Weights of a small mixture-of-experts language model, trained from scratch on English Wikipedia: 21.5M parameters, a variant of Adam for the experts.
Below are experts of layer 3 (counted from 0) of a mixture-of-experts language model. Rows are named router (the router's row for the expert) and show model dimensions 0-127. Each number is 50 + 15 x the weight over its row's rms, rounded and kept within 0 to 99.
Before each expert's rows: a language model's description of what the expert responds to. This comes from a sample of Wikipedia text that the model never trained on.

# expert 29
Description: Nouns for creative works and events in arts, sports and media text, like film, season, album, opera, recording, lap.
router:45 66 66 48 58 39 53 44 63 31 59 35 53 53 28 60 34 74 40 77 38 39 52 67 49 32 47 60 44 44 61 58 52 43 47 50 64 32 63 78 79 59 48 41 62 32 36 68 56 66 48 83 36 50 55 52 44 40 18 48 46 48 70 75 45 36 27 39 21 60 71 42 49 67 69 58 61 55 44 49 30 41 60 55 22 77 61 39 14 82 41 47 42 42 59 50 71 67 31 76 35 05 56 43 52 50 34 65 79 51 76 55 60 33 41 35 27 51 61 43 54 38 34 50 56 52 49 38

# expert 11
Description: Dashes beginning lines in infobox-style key–value lists, table pipes, and words like Surface, high, Show, in Protein-coding.
router:39 52 47 57 57 39 47 22 29 50 56 00 60 55 43 52 35 44 62 64 39 36 66 89 58 53 48 75 36 50 54 61 49 42 56 17 67 32 55 67 76 47 53 33 38 36 38 47 51 59 32 49 32 49 66 21 71 58 67 57 52 27 67 82 49 51 26 34 29 33 62 20 51 54 48 43 58 46 36 33 55 46 49 36 27 88 58 33 39 42 58 40 46 40 84 36 67 73 27 53 43 29 42 43 41 52 49 65 68 51 46 41 61 41 33 38 45 78 57 63 50 49 52 66 51 52 47 37

# expert 51
Description: Standalone space tokens right before digits, especially between a month and year, table numbers, and tennis scores.
router:55 55 44 72 54 36 58 45 48 64 61 23 67 70 51 59 61 61 62 64 36 59 60 74 49 41 43 77 60 51 53 85 62 61 60 25 36 34 61 68 62 49 44 32 49 48 40 59 69 64 56 53 37 32 53 14 43 57 37 27 51 38 74 52 52 42 32 58 43 71 32 24 57 55 51 58 61 43 22 51 19 13 58 53 45 58 52 40 12 45 58 33 29 41 62 35 63 77 24 72 31 23 54 43 43 61 35 55 75 64 35 39 65 55 34 50 34 69 74 66 47 52 55 44 41 29 48 41

# expert 62
Description: Middle syllables of words after a prefix, such as of-fer-ing, pur-pos-e, mer-ger, New-com-b, plus Cle- in names and taxonomy lists.
router:55 40 54 65 77 32 62 25 46 61 39 22 72 64 58 63 61 54 31 67 74 44 85 70 61 35 46 74 39 36 53 52 64 27 58 46 44 29 57 52 68 34 51 19 42 56 46 54 66 61 22 52 54 52 27 43 48 43 43 56 55 38 64 45 73 63 30 65 25 44 38 49 40 49 59 29 34 44 33 48 52 44 81 27 46 52 66 29 38 30 74 28 34 38 45 33 52 68 47 54 35 23 44 40 73 36 66 50 79 36 43 59 60 23 48 55 27 80 68 46 49 60 47 58 66 34 44 64

# expert 13
Description: Word-internal pieces like ra, re, ro, ran and man inside names and words, as in Gevora, semantic, temporarily, plus whole words like ran, died.
router:27 57 60 61 39 22 77 38 75 64 74 42 53 56 58 49 52 68 48 66 46 29 52 71 53 61 73 62 56 18 59 53 20 61 43 41 42 24 88 61 62 42 43 52 36 31 32 27 37 72 54 54 62 41 48 60 49 59 56 38 34 41 69 51 55 46 38 62 45 65 33 36 47 69 51 28 50 37 37 40 20 15 73 58 53 53 75 36 51 25 65 42 52 42 66 16 73 50 28 70 32 31 41 36 59 70 48 69 66 27 52 53 67 55 61 38 39 61 55 50 45 52 38 56 48 46 50 25

# expert 34
Description: Capitalized The, A, In and An starting sentences, titles, quoted names or table cells, including A at the start of article headings.
router:31 44 66 57 69 39 37 55 52 51 41 20 51 74 51 49 59 63 52 57 63 55 58 81 54 36 49 86 45 38 53 59 40 43 51 29 26 19 52 52 56 27 46 37 34 43 59 62 52 85 34 43 47 43 72 16 41 40 49 34 50 43 47 84 60 48 56 68 46 56 67 45 42 65 69 43 42 47 25 56 39 50 60 52 27 64 61 28 19 43 44 51 38 22 50 36 62 71 46 70 47 36 62 31 38 43 39 65 84 39 49 61 71 33 28 34 51 48 33 37 60 54 78 66 27 41 44 22

# expert 52
Description: The word the following in, of, on, to or for, especially inside names like Temple of the Ocean King and John the Baptist.
router:43 39 63 64 59 49 39 34 30 56 57 15 52 84 45 37 52 63 46 59 37 46 44 62 48 30 79 85 37 41 52 54 35 48 54 17 35 52 61 75 71 54 47 28 53 41 42 50 37 95 44 65 33 32 51 35 54 39 37 34 37 41 47 65 60 50 34 80 41 51 67 48 39 75 69 44 53 58 35 30 38 42 60 53 44 73 56 43 20 50 62 40 24 43 72 16 49 64 30 65 46 37 50 30 66 43 46 43 71 62 69 58 58 33 34 43 34 73 58 54 57 29 57 47 42 24 47 35

# expert 2
Description: Word-ending pieces like -er, -in, -try, -cer completing words (minis-try, Duned-in), plus single digits and pipes in sports/statistics tables.
router:18 50 65 70 88 48 46 52 49 44 58 39 55 51 44 81 39 84 63 78 47 61 52 68 36 44 59 49 44 48 35 60 39 56 58 51 56 39 79 47 74 50 38 38 67 27 52 34 60 60 52 67 38 31 56 13 65 38 38 49 57 21 59 60 54 47 30 59 43 18 53 38 55 67 53 54 55 45 18 42 52 40 77 35 44 70 67 37 48 44 58 31 32 33 55 33 50 51 31 66 35 33 46 40 57 26 47 72 74 66 55 49 69 30 48 38 25 69 47 49 32 37 41 58 57 21 71 32

# expert 20
Description: Line breaks closing a list item, infobox field or table row, e.g. after an ISBN, a coordinate, or a table divider.
router:24 62 62 43 71 30 33 51 44 50 53 35 61 61 61 71 55 55 46 65 53 23 21 63 57 40 57 69 62 00 59 60 40 59 55 27 41 49 60 66 58 43 46 59 57 28 67 50 44 51 33 46 14 70 69 31 41 29 50 54 43 49 45 59 47 58 34 76 47 54 45 42 32 51 64 40 48 53 38 49 35 39 46 52 33 52 62 32 13 52 50 60 20 53 55 31 48 80 44 77 28 30 68 42 77 46 14 54 59 70 53 56 66 36 33 30 37 67 58 62 51 43 60 36 45 25 61 29

# expert 26
Description: Single initial letters or short first pieces of names and words after a space, hyphen or bracket, e.g. B-udapest, K-opaniec, un-an-imous.
router:34 55 67 52 66 31 35 57 44 34 63 44 39 55 52 55 38 64 57 53 42 42 57 52 56 39 63 89 45 36 58 39 43 44 59 26 60 31 88 35 75 51 35 23 49 59 59 47 33 59 56 53 38 35 42 48 44 40 43 40 66 32 44 46 58 33 43 62 43 57 56 41 37 73 64 44 49 67 35 48 45 46 68 31 17 85 48 36 26 39 59 50 35 34 80 17 70 68 54 63 46 50 74 44 60 17 26 81 62 69 63 69 73 30 37 34 38 75 55 31 36 43 51 49 34 34 63 37

# expert 15
Description: Pipe separators between cells in tables of songs, films, court cases and sports rosters, plus some semicolons and closing parentheses.
router:53 53 62 66 60 24 42 60 57 59 65 33 47 57 45 74 42 57 49 80 48 35 40 81 55 39 40 64 63 37 61 54 42 34 52 38 37 51 55 45 64 79 37 43 34 36 47 54 24 79 48 76 35 30 41 46 53 45 53 55 54 41 39 48 65 61 30 38 29 52 78 25 38 55 57 58 65 62 18 42 36 47 42 19 42 56 71 39 19 34 74 69 43 61 73 37 69 69 54 66 47 13 51 33 44 35 36 41 72 66 33 63 70 38 36 50 50 92 57 64 53 46 57 44 47 36 71 50

# expert 19
Description: Opening quote marks, first digits of numbers in tables, and common words like called, found, store, which, plus sheet/Soviet endings and Vietnamese letters.
router:46 56 73 44 66 52 44 38 73 20 50 48 55 49 60 43 51 58 66 82 55 26 57 83 69 29 66 49 45 42 60 49 20 54 55 35 43 27 66 48 63 48 50 29 37 32 45 64 33 71 32 54 38 65 52 40 37 36 32 33 50 36 71 65 56 37 61 46 36 45 74 17 25 50 74 56 63 54 39 39 47 35 80 46 41 76 69 39 38 47 77 37 46 46 66 34 31 51 47 65 35 19 57 47 48 70 42 51 56 63 52 56 73 44 38 38 37 82 73 75 73 64 60 51 32 37 64 44

# expert 53
Description: Function words like that, this, each, who, one, the, same after nouns or sentence starts; also digits inside years and percentages.
router:34 66 53 62 65 46 43 29 49 55 53 38 52 63 47 52 57 49 46 75 47 48 52 79 56 42 80 68 23 33 47 62 23 27 58 30 40 38 66 47 55 30 39 33 30 38 55 64 29 59 30 64 47 73 41 41 59 35 22 33 41 09 48 60 56 42 41 79 37 57 46 41 46 78 32 59 53 39 33 40 24 37 57 38 50 80 75 43 34 57 43 50 27 54 60 42 83 55 44 54 46 10 57 38 38 29 43 56 81 48 58 58 60 40 44 41 55 59 42 46 55 40 61 62 59 08 55 51

# expert 1
Description: Single capital-letter tokens starting a name or word after a space, as in Spielberg, Wulfrunians, Hampton, or table abbreviations like T, Rk.
router:28 69 58 75 41 45 35 58 42 47 46 31 55 71 35 48 65 39 68 62 45 58 61 81 46 43 62 84 51 56 59 52 58 57 51 34 62 35 58 55 63 54 36 40 50 35 41 62 45 63 33 57 28 23 64 31 61 35 41 54 31 22 71 75 53 45 60 70 39 48 58 35 31 73 78 45 71 52 37 47 38 45 73 53 18 56 45 39 32 39 45 47 04 54 73 21 57 68 49 50 56 23 61 24 55 38 38 73 80 51 36 63 55 35 36 51 35 69 48 55 54 35 59 71 34 38 58 49

# expert 33
Description: Plural -s endings and general category nouns after the or a, such as family, people, species, type, members, poets.
router:33 52 64 55 67 29 34 47 24 32 57 35 63 53 64 50 35 60 43 66 62 49 49 59 68 34 61 65 44 44 50 77 39 50 37 15 40 41 60 52 69 52 56 28 60 31 72 48 50 47 26 82 39 20 43 48 47 49 39 44 45 40 59 47 56 51 26 36 38 52 48 34 48 64 69 60 50 50 25 48 34 39 53 37 34 55 74 46 28 56 50 54 45 30 64 45 79 66 36 48 46 13 39 44 53 45 39 92 77 68 48 46 67 63 64 34 25 80 62 56 37 29 80 57 32 34 64 26

# expert 28
Description: Final pieces of English-style place names and surnames, such as -field, -ford, -wood, -ley, -ton, -well, and words like Town, Green.
router:65 58 65 63 69 61 51 42 21 37 54 41 61 53 58 42 49 46 51 64 52 37 37 66 34 34 50 91 47 38 46 75 30 65 53 27 19 44 60 77 74 59 49 26 39 51 35 56 61 56 16 67 29 56 49 17 46 50 20 37 58 27 71 73 48 48 49 39 45 50 46 56 44 63 50 51 34 43 38 34 47 41 56 56 55 58 87 38 35 61 59 59 34 50 70 34 64 59 45 50 23 34 40 34 65 43 41 33 61 46 49 40 58 43 18 22 37 57 72 65 22 47 83 40 49 31 50 45

# expert 38
Description: Periods ending a sentence or abbreviation (U.S., Ph.D., Ep.), plus question marks and decimal points in coordinates and tables.
router:39 58 52 65 56 52 50 57 47 38 47 24 32 59 68 60 48 55 71 57 50 46 54 74 74 38 39 62 49 25 52 55 45 39 43 14 46 26 61 53 67 62 60 45 55 52 40 62 36 74 37 46 24 37 76 37 49 45 23 47 38 71 56 82 47 45 14 82 48 48 61 47 16 76 58 63 60 79 40 41 50 52 37 32 33 55 47 26 42 38 59 63 42 50 72 42 41 63 29 73 49 38 68 53 50 49 56 75 82 64 66 52 66 42 30 46 36 80 70 60 70 30 67 55 36 50 45 35

# expert 55
Description: Finite and auxiliary verbs following a subject or relative pronoun, such as would, became, began, includes, appear, and the ending -ert in names.
router:59 59 60 79 60 52 41 46 33 68 74 37 51 43 62 65 55 29 37 45 29 71 72 68 80 41 38 82 54 33 61 75 26 47 63 32 32 49 67 61 70 61 40 47 47 36 54 36 48 61 33 49 26 42 39 32 45 48 44 47 49 29 45 56 37 44 48 70 36 62 51 42 29 52 80 64 76 28 24 45 40 23 58 41 45 60 52 34 32 67 61 55 31 57 59 37 73 58 40 69 46 14 74 44 36 47 43 58 85 47 45 51 62 33 51 19 34 54 69 63 41 45 56 55 59 42 72 28

# expert 24
Description: Heterogeneous word pieces and digits, including South, United, Force in Delta Force and acronyms like FA, RA, amid non-Latin scripts.
router:18 51 63 54 68 43 42 42 42 47 50 34 48 65 57 51 60 43 59 61 33 46 38 72 50 39 55 65 52 41 58 53 21 39 69 37 53 22 70 51 43 61 52 40 41 38 56 41 48 77 36 57 50 35 29 29 60 31 17 41 30 36 58 47 81 70 35 44 31 54 52 50 25 75 67 73 53 51 31 25 57 40 65 43 32 74 65 59 45 62 71 39 28 43 59 53 80 66 31 64 50 62 75 27 62 43 16 70 69 51 53 58 46 59 55 24 36 51 52 60 71 18 43 75 61 40 38 44

# expert 50
Description: First digits of years, dates and numbers in lists and tables (1-997, 2 December), plus pieces like ep, ong, ick, unk inside words.
router:42 67 60 50 62 35 37 40 69 50 73 44 41 54 40 58 51 62 48 48 37 41 52 71 62 33 50 58 41 30 63 74 41 35 70 36 60 16 69 58 53 48 66 34 39 51 49 69 53 61 25 69 38 36 58 35 51 56 41 33 50 48 65 94 23 07 66 39 55 75 61 54 32 46 52 55 49 48 45 53 48 13 60 44 40 51 56 30 22 38 51 37 48 64 54 37 40 76 60 76 46 22 47 43 55 41 37 59 73 59 59 26 56 41 20 67 27 74 74 48 34 49 51 34 48 49 76 35

# expert 10
Description: Word-final suffixes that end nouns, often Latin-style, like -ion, -ation, -us, -ness, -idae, -ance, usually followed by of or punctuation.
router:39 56 66 58 66 63 39 44 40 30 62 29 44 62 75 25 61 62 65 46 30 43 45 58 60 45 64 57 50 31 74 74 44 38 49 31 34 49 62 57 67 55 28 36 58 38 52 67 39 63 21 60 30 49 28 20 43 58 60 50 46 50 46 64 56 48 54 40 23 62 40 32 55 60 50 61 78 28 41 54 43 20 53 38 44 60 48 41 45 74 43 46 15 53 81 29 47 65 35 75 45 24 49 28 61 58 56 53 77 49 58 73 69 50 57 13 40 42 69 50 40 30 53 36 20 46 80 47

# expert 14
Description: Middle pieces of foreign names and words (Gior-di-maina, M-é-ndez, Uni-versitario) and third digits of years like 19-4-7, in lists and tables.
router:53 40 56 65 77 41 45 55 55 47 55 13 55 81 48 45 67 36 35 86 47 66 50 72 64 46 44 71 67 48 64 68 20 54 37 31 43 34 51 54 61 56 56 33 30 48 46 64 41 77 62 44 24 42 60 36 52 46 45 31 29 25 45 37 52 48 60 38 30 55 41 35 31 57 75 60 52 66 60 48 48 61 46 45 60 78 51 43 15 39 74 13 43 45 42 33 68 74 38 79 33 47 32 53 44 48 25 60 61 49 47 57 57 44 45 29 42 67 89 70 28 46 50 44 44 56 41 43

# expert 16
Description: Space-plus-open-parenthesis after a name or title, before years, stats or roles, as in Duenna (1775), Dandridge (23); also the syllable cle.
router:38 81 55 61 54 42 52 33 60 51 51 23 44 72 66 39 36 43 62 67 18 55 57 61 62 27 44 81 66 31 63 62 40 43 68 24 45 39 71 49 64 53 55 31 50 33 35 57 44 73 13 50 54 39 50 20 58 28 42 38 44 44 59 63 48 54 53 53 50 59 48 14 55 83 75 53 49 46 45 22 40 45 59 61 22 54 55 55 39 56 78 38 48 39 55 34 63 44 43 62 19 21 44 35 59 52 53 86 68 51 54 71 57 22 43 56 26 60 65 64 46 54 74 51 50 53 53 46

# expert 56
Description: Short words and prepositions in running prose (in, at, after, city, town), single letters c, m, f, and name-internal pieces like iff, cl.
router:25 57 66 63 59 39 26 58 54 50 46 49 55 88 45 44 47 72 68 59 34 48 45 76 61 40 58 66 52 31 36 51 57 33 29 43 52 12 64 67 73 55 50 40 48 37 47 61 54 72 47 94 30 43 48 64 64 27 16 55 27 35 53 65 54 50 23 63 25 48 41 53 57 78 58 61 52 50 57 41 45 26 54 50 60 90 72 50 42 38 55 44 49 42 55 43 47 81 45 61 56 50 62 25 56 52 41 38 53 55 56 54 74 41 31 71 38 84 62 69 50 30 51 53 40 32 65 45

# expert 36
Description: Possessive apostrophes before s, and commas or periods inside or right after numbers in tables, scores, and citations.
router:33 55 60 49 64 17 40 60 67 44 59 44 61 73 53 62 29 46 47 54 40 49 54 45 42 52 71 66 57 40 65 61 47 52 55 39 36 27 68 69 55 50 44 44 46 51 68 67 65 70 46 52 26 24 57 42 49 28 32 29 39 44 59 68 39 39 29 75 36 47 22 03 38 57 63 81 62 50 24 51 44 47 51 39 50 88 48 20 18 61 49 43 28 32 63 35 46 60 28 61 21 26 77 35 69 55 45 64 60 51 66 59 50 55 34 43 38 56 60 66 46 29 47 55 34 31 54 46

# expert 3
Description: Prepositions such as by, on, for, after, through following a verb or noun, e.g. enacted by, named after, located on.
router:32 75 67 71 42 33 37 51 46 45 75 10 52 75 70 65 36 67 33 73 39 53 61 53 66 42 50 73 52 25 42 38 37 64 68 32 41 45 58 50 50 56 37 50 55 31 57 79 45 56 55 35 32 49 47 57 55 20 30 39 56 33 66 71 72 42 57 74 46 46 44 49 46 58 53 38 38 43 54 43 42 28 53 43 38 73 79 18 16 25 74 47 37 53 70 37 71 54 35 56 27 45 42 40 56 42 58 75 58 53 52 52 43 21 50 31 27 70 48 72 41 41 58 55 34 51 72 36

# expert 43
Description: The articles a, an, the and the word one after verbs or prepositions, as in issued a statement, named the club's.
router:33 52 78 71 52 37 58 36 46 37 46 25 52 76 41 58 53 65 61 55 39 63 59 84 56 21 54 82 48 49 61 53 36 55 47 23 42 24 56 73 63 41 16 34 29 28 46 58 36 67 68 56 34 31 69 27 58 53 43 54 31 38 45 62 58 44 53 67 36 39 71 48 65 48 55 56 58 46 29 47 32 28 67 55 29 66 50 47 37 53 51 59 48 50 38 23 61 62 21 38 31 23 56 26 67 63 52 57 77 63 52 54 47 41 47 38 52 73 49 72 76 50 52 60 17 39 71 38

# expert 9
Description: Political and proper-name tokens like Democratic, Liberal, National, Saint, de, plus the suffix -ist in anti-imperialist, Evangelist.
router:33 61 70 53 65 52 42 36 55 41 52 31 66 60 46 64 43 49 24 78 45 60 60 76 60 50 59 83 44 48 58 54 28 57 34 28 35 31 62 62 47 38 17 32 64 51 42 56 48 75 35 78 49 13 44 18 47 25 30 46 24 38 53 68 50 67 35 40 36 70 57 45 41 65 72 41 63 49 64 49 45 47 66 27 41 47 75 49 25 25 82 49 37 30 60 21 51 71 62 64 36 48 69 41 42 58 44 53 56 64 55 55 63 34 50 50 57 73 54 69 46 26 52 56 30 35 39 53

# expert 5
Description: Hyphens joining compound words and list-item dashes after line breaks, as in Safe-conducts, 18-story, WMAX-FM, co-Finals.
router:33 56 76 62 57 34 62 34 56 47 51 20 69 57 67 31 61 63 56 58 51 42 62 96 54 37 50 88 50 28 36 61 80 52 41 30 43 30 53 53 65 56 42 31 26 42 57 67 37 46 45 77 41 20 76 39 44 39 38 43 45 12 42 59 37 52 28 52 38 56 43 17 34 52 57 67 46 57 38 46 49 40 36 48 44 71 72 34 47 58 44 44 52 30 75 44 53 63 59 59 52 19 48 53 49 52 37 56 62 55 65 70 66 38 37 33 16 73 63 68 49 38 54 53 54 44 66 67

# expert 60
Description: Inner word pieces of foreign names and words, often with z, k, j, like ze, tz, ji, mann in Hungarian, Turkish, Slavic names.
router:36 76 66 59 68 47 43 36 41 18 86 35 43 59 45 49 32 68 45 57 49 43 64 53 41 57 69 56 57 40 71 77 54 45 37 21 37 27 78 62 48 46 40 51 63 32 60 57 41 49 56 68 14 41 25 29 20 30 36 37 46 53 46 77 61 51 28 54 42 39 71 49 44 38 60 71 45 37 31 42 39 32 78 60 44 49 51 42 36 51 61 42 09 33 83 36 54 66 49 50 35 28 66 36 36 51 31 52 63 65 51 68 51 69 26 63 34 51 32 61 47 62 58 54 58 38 54 47

# expert 12
Description: The words as, at, since and commas in biographies and sports careers, plus table divider rows and pieces like www, cen, vers.
router:58 56 55 72 71 50 33 43 45 29 47 27 63 80 44 76 47 60 33 62 40 64 58 48 60 50 44 64 59 39 65 60 57 45 49 35 58 51 56 41 45 47 47 22 53 37 50 56 47 71 52 57 29 29 57 49 45 30 41 59 34 39 65 56 62 40 53 39 22 42 46 22 57 51 84 58 59 51 27 34 05 48 71 53 40 65 59 31 48 57 70 34 47 46 79 04 46 63 19 45 32 37 43 44 75 45 65 54 78 43 62 53 71 49 29 36 25 79 49 54 37 51 79 58 42 37 60 57

# expert 47
Description: Final word pieces ending names and words, especially y, ie, ies, ate, ade, as in Funky, Emily, why, Kamadeva.
router:20 47 54 58 69 33 38 24 33 33 44 41 36 54 33 56 51 84 49 70 42 27 63 74 40 56 48 66 46 43 51 62 38 60 43 40 31 44 70 70 72 68 50 48 33 60 33 74 48 76 59 37 30 32 65 39 63 52 43 51 32 49 41 66 52 68 48 44 46 36 30 38 45 46 33 48 54 54 39 47 44 28 42 51 56 59 61 47 30 41 54 78 25 57 59 00 78 48 52 75 65 32 41 37 52 55 52 56 60 59 21 48 54 40 36 37 26 66 39 35 54 28 75 46 32 57 76 34

# expert 0
Description: Single digit tokens inside numbers in tables, dates and vote counts, plus the word piece ic in Benediction, microscopic, victims.
router:29 44 47 69 63 40 45 39 47 53 45 15 35 78 53 70 49 56 34 60 55 54 55 71 66 36 62 75 42 39 60 74 60 45 67 34 50 14 57 68 56 56 45 55 48 31 51 71 44 68 49 63 25 54 34 39 37 23 21 67 35 26 47 54 21 43 46 56 49 52 38 58 50 51 72 46 57 68 28 58 42 11 44 41 27 72 56 54 35 46 41 53 28 43 47 49 73 67 28 57 39 25 41 31 67 43 65 74 65 54 76 55 55 36 55 65 38 78 56 44 46 35 38 50 26 32 71 41

# expert 6
Description: Capitalized head nouns closing proper names of institutions and places, such as School, District, Park, Officer, Church, often after National.
router:53 46 54 51 73 37 62 38 35 24 74 38 64 55 53 46 68 60 59 69 45 58 64 61 26 44 59 71 62 48 47 47 49 35 47 42 49 28 75 61 56 83 44 49 45 47 51 59 26 64 28 41 44 46 47 25 42 28 35 46 39 46 44 83 37 58 38 48 32 65 49 26 41 83 64 49 50 29 35 33 24 52 68 33 40 64 67 49 16 51 65 54 32 54 74 25 62 55 45 61 28 26 59 23 54 71 32 51 60 48 44 44 86 48 50 24 34 66 71 54 63 37 65 48 22 39 52 31

# expert 25
Description: Word endings like -ology, -ex, -ese, -ical and middle digits of numbers, e.g. Article 37, age 36, Annexation, Angiology.
router:37 40 49 70 64 53 41 34 28 68 57 25 51 47 71 46 67 34 55 80 37 48 38 83 42 49 69 57 42 47 38 55 19 44 58 44 68 33 62 55 78 62 47 58 56 39 20 49 36 70 43 58 37 51 46 49 65 57 40 42 61 13 52 57 31 47 57 62 31 64 39 48 51 70 68 37 39 46 44 52 42 09 44 41 63 64 81 50 51 36 48 42 34 44 55 23 75 71 27 71 44 45 55 43 51 52 24 47 78 56 63 49 79 54 30 47 38 69 65 75 52 23 41 35 39 61 75 43

# expert 17
Description: Short common nouns after articles or possessives, like time, part, place, end, head, back; also word-initial pieces like head, hand.
router:57 48 65 62 53 42 54 27 43 38 63 54 66 82 62 56 55 64 33 54 42 39 60 76 49 29 52 75 39 09 64 68 43 30 52 35 55 21 68 57 62 79 21 22 44 38 60 64 50 65 28 66 58 49 56 49 27 34 52 42 61 36 59 70 41 39 36 33 47 66 52 48 54 68 50 42 56 38 57 33 53 46 45 30 33 73 61 43 48 33 47 45 45 56 73 49 84 71 51 58 29 24 50 39 72 45 49 54 68 49 50 62 36 42 36 42 30 86 67 67 60 16 66 57 34 28 38 40

# expert 63
Description: Periods ending sentences or list entries, including ")." and quote-closing punctuation in references, infoboxes and prose.
router:32 57 46 56 54 41 45 39 50 40 41 16 49 73 59 47 42 54 33 63 39 40 56 74 35 32 52 59 61 43 59 41 46 44 55 13 34 31 61 64 78 57 53 35 39 39 68 63 62 81 48 73 33 26 57 53 59 34 32 34 43 51 80 65 50 54 47 56 31 52 70 36 14 67 80 54 26 60 15 50 30 34 56 31 36 73 51 45 23 48 47 49 21 51 62 36 42 41 44 91 27 31 48 53 60 57 51 66 64 48 40 43 52 59 47 40 23 74 38 55 46 33 42 47 37 39 58 42

# expert 23
Description: Standalone space tokens before numbers in census text and tables, as in "people, 120 households"; also the piece hall in challenging.
router:30 56 61 67 52 38 52 56 44 42 48 40 68 64 67 55 50 58 49 70 43 52 51 72 58 42 79 62 53 27 61 81 60 32 61 15 54 24 53 57 78 51 24 12 42 48 41 78 49 74 22 80 44 38 49 21 49 40 43 50 57 51 54 72 65 43 43 39 35 53 43 22 39 49 50 60 62 60 17 25 41 32 62 48 39 46 74 58 30 32 84 33 41 58 48 43 48 67 46 55 33 22 54 23 54 39 35 34 61 65 52 53 73 43 53 44 32 60 57 51 63 45 64 55 60 46 37 36

# expert 61
Description: Bare space tokens, usually before a number, as in SR 104 or 325 looms, plus pieces like eng in challenge, into, within.
router:24 50 65 53 84 53 43 37 26 57 64 30 46 75 43 46 38 61 47 56 52 31 37 80 38 36 61 96 57 35 70 64 51 48 61 37 37 16 42 64 45 51 41 39 58 18 46 47 24 84 40 50 35 27 49 37 40 28 54 60 48 44 63 59 66 32 62 60 43 62 50 41 35 60 66 49 36 55 33 50 19 44 55 40 38 52 51 41 26 35 54 44 29 60 61 27 51 48 27 76 50 18 58 36 59 52 41 58 63 66 46 58 77 42 31 46 32 52 78 78 38 40 60 54 45 47 54 47

# expert 22
Description: The article a or an after is, as or by, plus with and to, with some digits in tables and the piece pen in suspend.
router:39 37 66 63 70 48 50 30 60 50 72 32 50 64 55 54 50 61 60 52 37 53 65 77 68 39 55 59 53 13 44 40 45 30 55 30 39 31 54 63 69 49 52 28 37 33 58 60 34 65 66 76 00 40 64 09 42 29 38 29 49 55 42 62 62 48 35 46 44 54 54 46 55 45 67 61 62 43 29 39 30 36 59 36 45 51 44 35 39 46 70 56 34 47 54 15 64 59 29 41 48 17 42 35 59 40 51 79 61 55 49 45 58 31 13 48 53 50 47 71 63 41 45 56 43 32 80 44

# expert 44
Description: Line breaks right after == section headings == or table dividers, semicolons in lists, and pieces like b, by inside names (Cerambycidae).
router:43 73 57 54 56 15 48 52 54 43 54 11 61 67 57 68 46 66 43 57 48 46 45 52 52 25 43 61 44 47 46 50 18 54 49 27 50 37 55 41 64 60 52 52 35 23 61 56 33 69 51 57 26 26 38 41 39 38 21 36 63 36 51 51 60 39 40 54 34 52 44 10 23 73 45 43 46 42 47 64 39 29 56 43 26 53 50 70 24 39 52 39 37 57 81 42 60 64 45 77 48 12 44 38 53 31 33 47 71 52 53 44 66 33 33 42 34 76 64 69 44 41 55 48 18 17 50 50

# expert 21
Description: Line breaks after headings, infobox fields and list items, e.g. after Genus of beetles, OCLC numbers, cast entries, career years.
router:50 80 59 48 61 41 36 38 49 58 50 36 42 73 73 57 39 50 56 63 48 43 61 78 49 41 72 68 57 31 61 58 49 33 45 19 42 48 64 77 73 52 33 22 49 35 49 72 28 99 42 59 46 63 48 32 49 37 47 41 48 26 65 57 55 65 51 33 33 79 65 33 37 68 68 44 56 57 42 54 51 20 53 49 52 75 69 45 37 62 74 53 16 72 51 21 73 59 27 55 49 53 70 40 33 53 41 54 61 43 32 44 53 45 57 66 37 72 60 64 51 49 58 37 49 40 33 32

# expert 31
Description: Words in country and institution names like United, States, Kingdom, University, New, plus over and -ling, as in Darlington, overarching.
router:32 85 77 62 64 47 53 25 40 64 35 38 68 63 50 39 74 50 45 64 47 60 57 64 55 51 44 75 40 35 66 72 23 63 42 38 44 27 56 46 52 66 43 54 53 38 67 44 48 62 33 52 52 25 59 58 52 26 25 43 42 35 31 64 65 49 37 72 18 48 30 53 32 64 34 36 42 67 18 13 55 38 72 35 10 63 55 48 23 57 60 58 34 42 80 25 65 56 44 47 40 47 57 57 56 47 37 57 68 61 50 54 61 43 46 59 29 65 59 50 64 32 60 52 42 34 49 20

# expert 30
Description: The digit 1 starting numbers and years, plus words like born, based, founded, published, research, and pieces like found, port.
router:52 57 69 59 71 62 52 42 52 66 59 30 43 41 50 43 29 47 55 50 39 34 57 69 71 39 41 64 57 19 44 68 51 56 41 31 38 30 67 42 44 29 38 50 48 31 39 51 36 59 24 63 46 50 44 42 62 46 32 58 58 37 49 83 74 32 59 63 44 65 42 20 32 47 75 54 48 48 24 38 50 19 85 23 39 64 71 41 18 55 56 52 43 53 56 25 59 66 31 70 20 33 62 46 52 37 57 45 78 81 52 62 36 47 30 28 24 61 50 40 29 38 49 35 34 44 59 44

# expert 48
Description: Slashes, dashes, opening brackets, backslashes and math operators, plus byte pieces of CJK characters and accented letters like æ.
router:31 54 54 67 53 32 55 36 37 58 43 24 68 57 36 40 67 53 64 62 47 26 48 56 55 49 43 78 63 49 47 66 23 62 39 17 35 43 67 76 51 39 55 40 40 19 30 50 53 83 52 50 13 35 57 55 32 45 38 30 49 36 45 70 64 42 33 45 40 56 56 37 23 74 67 55 77 40 25 49 23 39 36 52 46 51 36 32 52 33 73 37 39 50 70 29 51 43 58 62 52 27 72 28 54 52 48 32 58 80 71 76 55 35 40 57 29 63 48 47 68 30 39 47 37 44 61 35

# expert 35
Description: The word of after nouns or phrases, like "Side of", "Because of", "son of", "order of"; occasionally Among, outside, inside.
router:29 57 67 63 57 56 25 31 48 32 52 30 62 58 71 44 39 64 44 84 46 51 58 60 36 27 51 93 55 45 46 64 59 53 57 45 67 10 53 53 51 50 54 40 46 66 69 43 66 77 22 65 29 40 46 32 34 40 51 48 52 36 30 76 46 43 19 51 22 51 61 35 41 67 45 44 61 57 57 36 63 40 65 17 39 62 57 23 32 50 56 42 23 66 46 19 52 78 52 66 57 31 32 41 36 47 38 79 48 63 35 61 72 47 63 34 38 70 51 54 61 53 49 46 39 56 52 43

# expert 45
Description: The last digit of years and other numbers after preceding digits, e.g. 2007, 1934, 1975, plus the word century.
router:20 88 49 65 69 57 42 35 54 35 48 28 48 66 56 78 53 47 32 57 46 32 48 75 54 63 58 66 42 39 62 62 49 29 67 41 59 39 52 49 72 43 29 34 62 07 37 52 37 46 46 74 21 44 58 54 55 39 40 67 31 42 55 59 55 55 37 45 34 67 51 55 34 45 73 52 54 31 33 30 55 53 67 35 44 51 67 49 42 28 62 56 26 38 80 31 47 57 56 76 37 37 62 42 41 46 37 38 80 67 58 45 62 42 51 52 48 54 78 72 70 37 61 84 45 64 47 13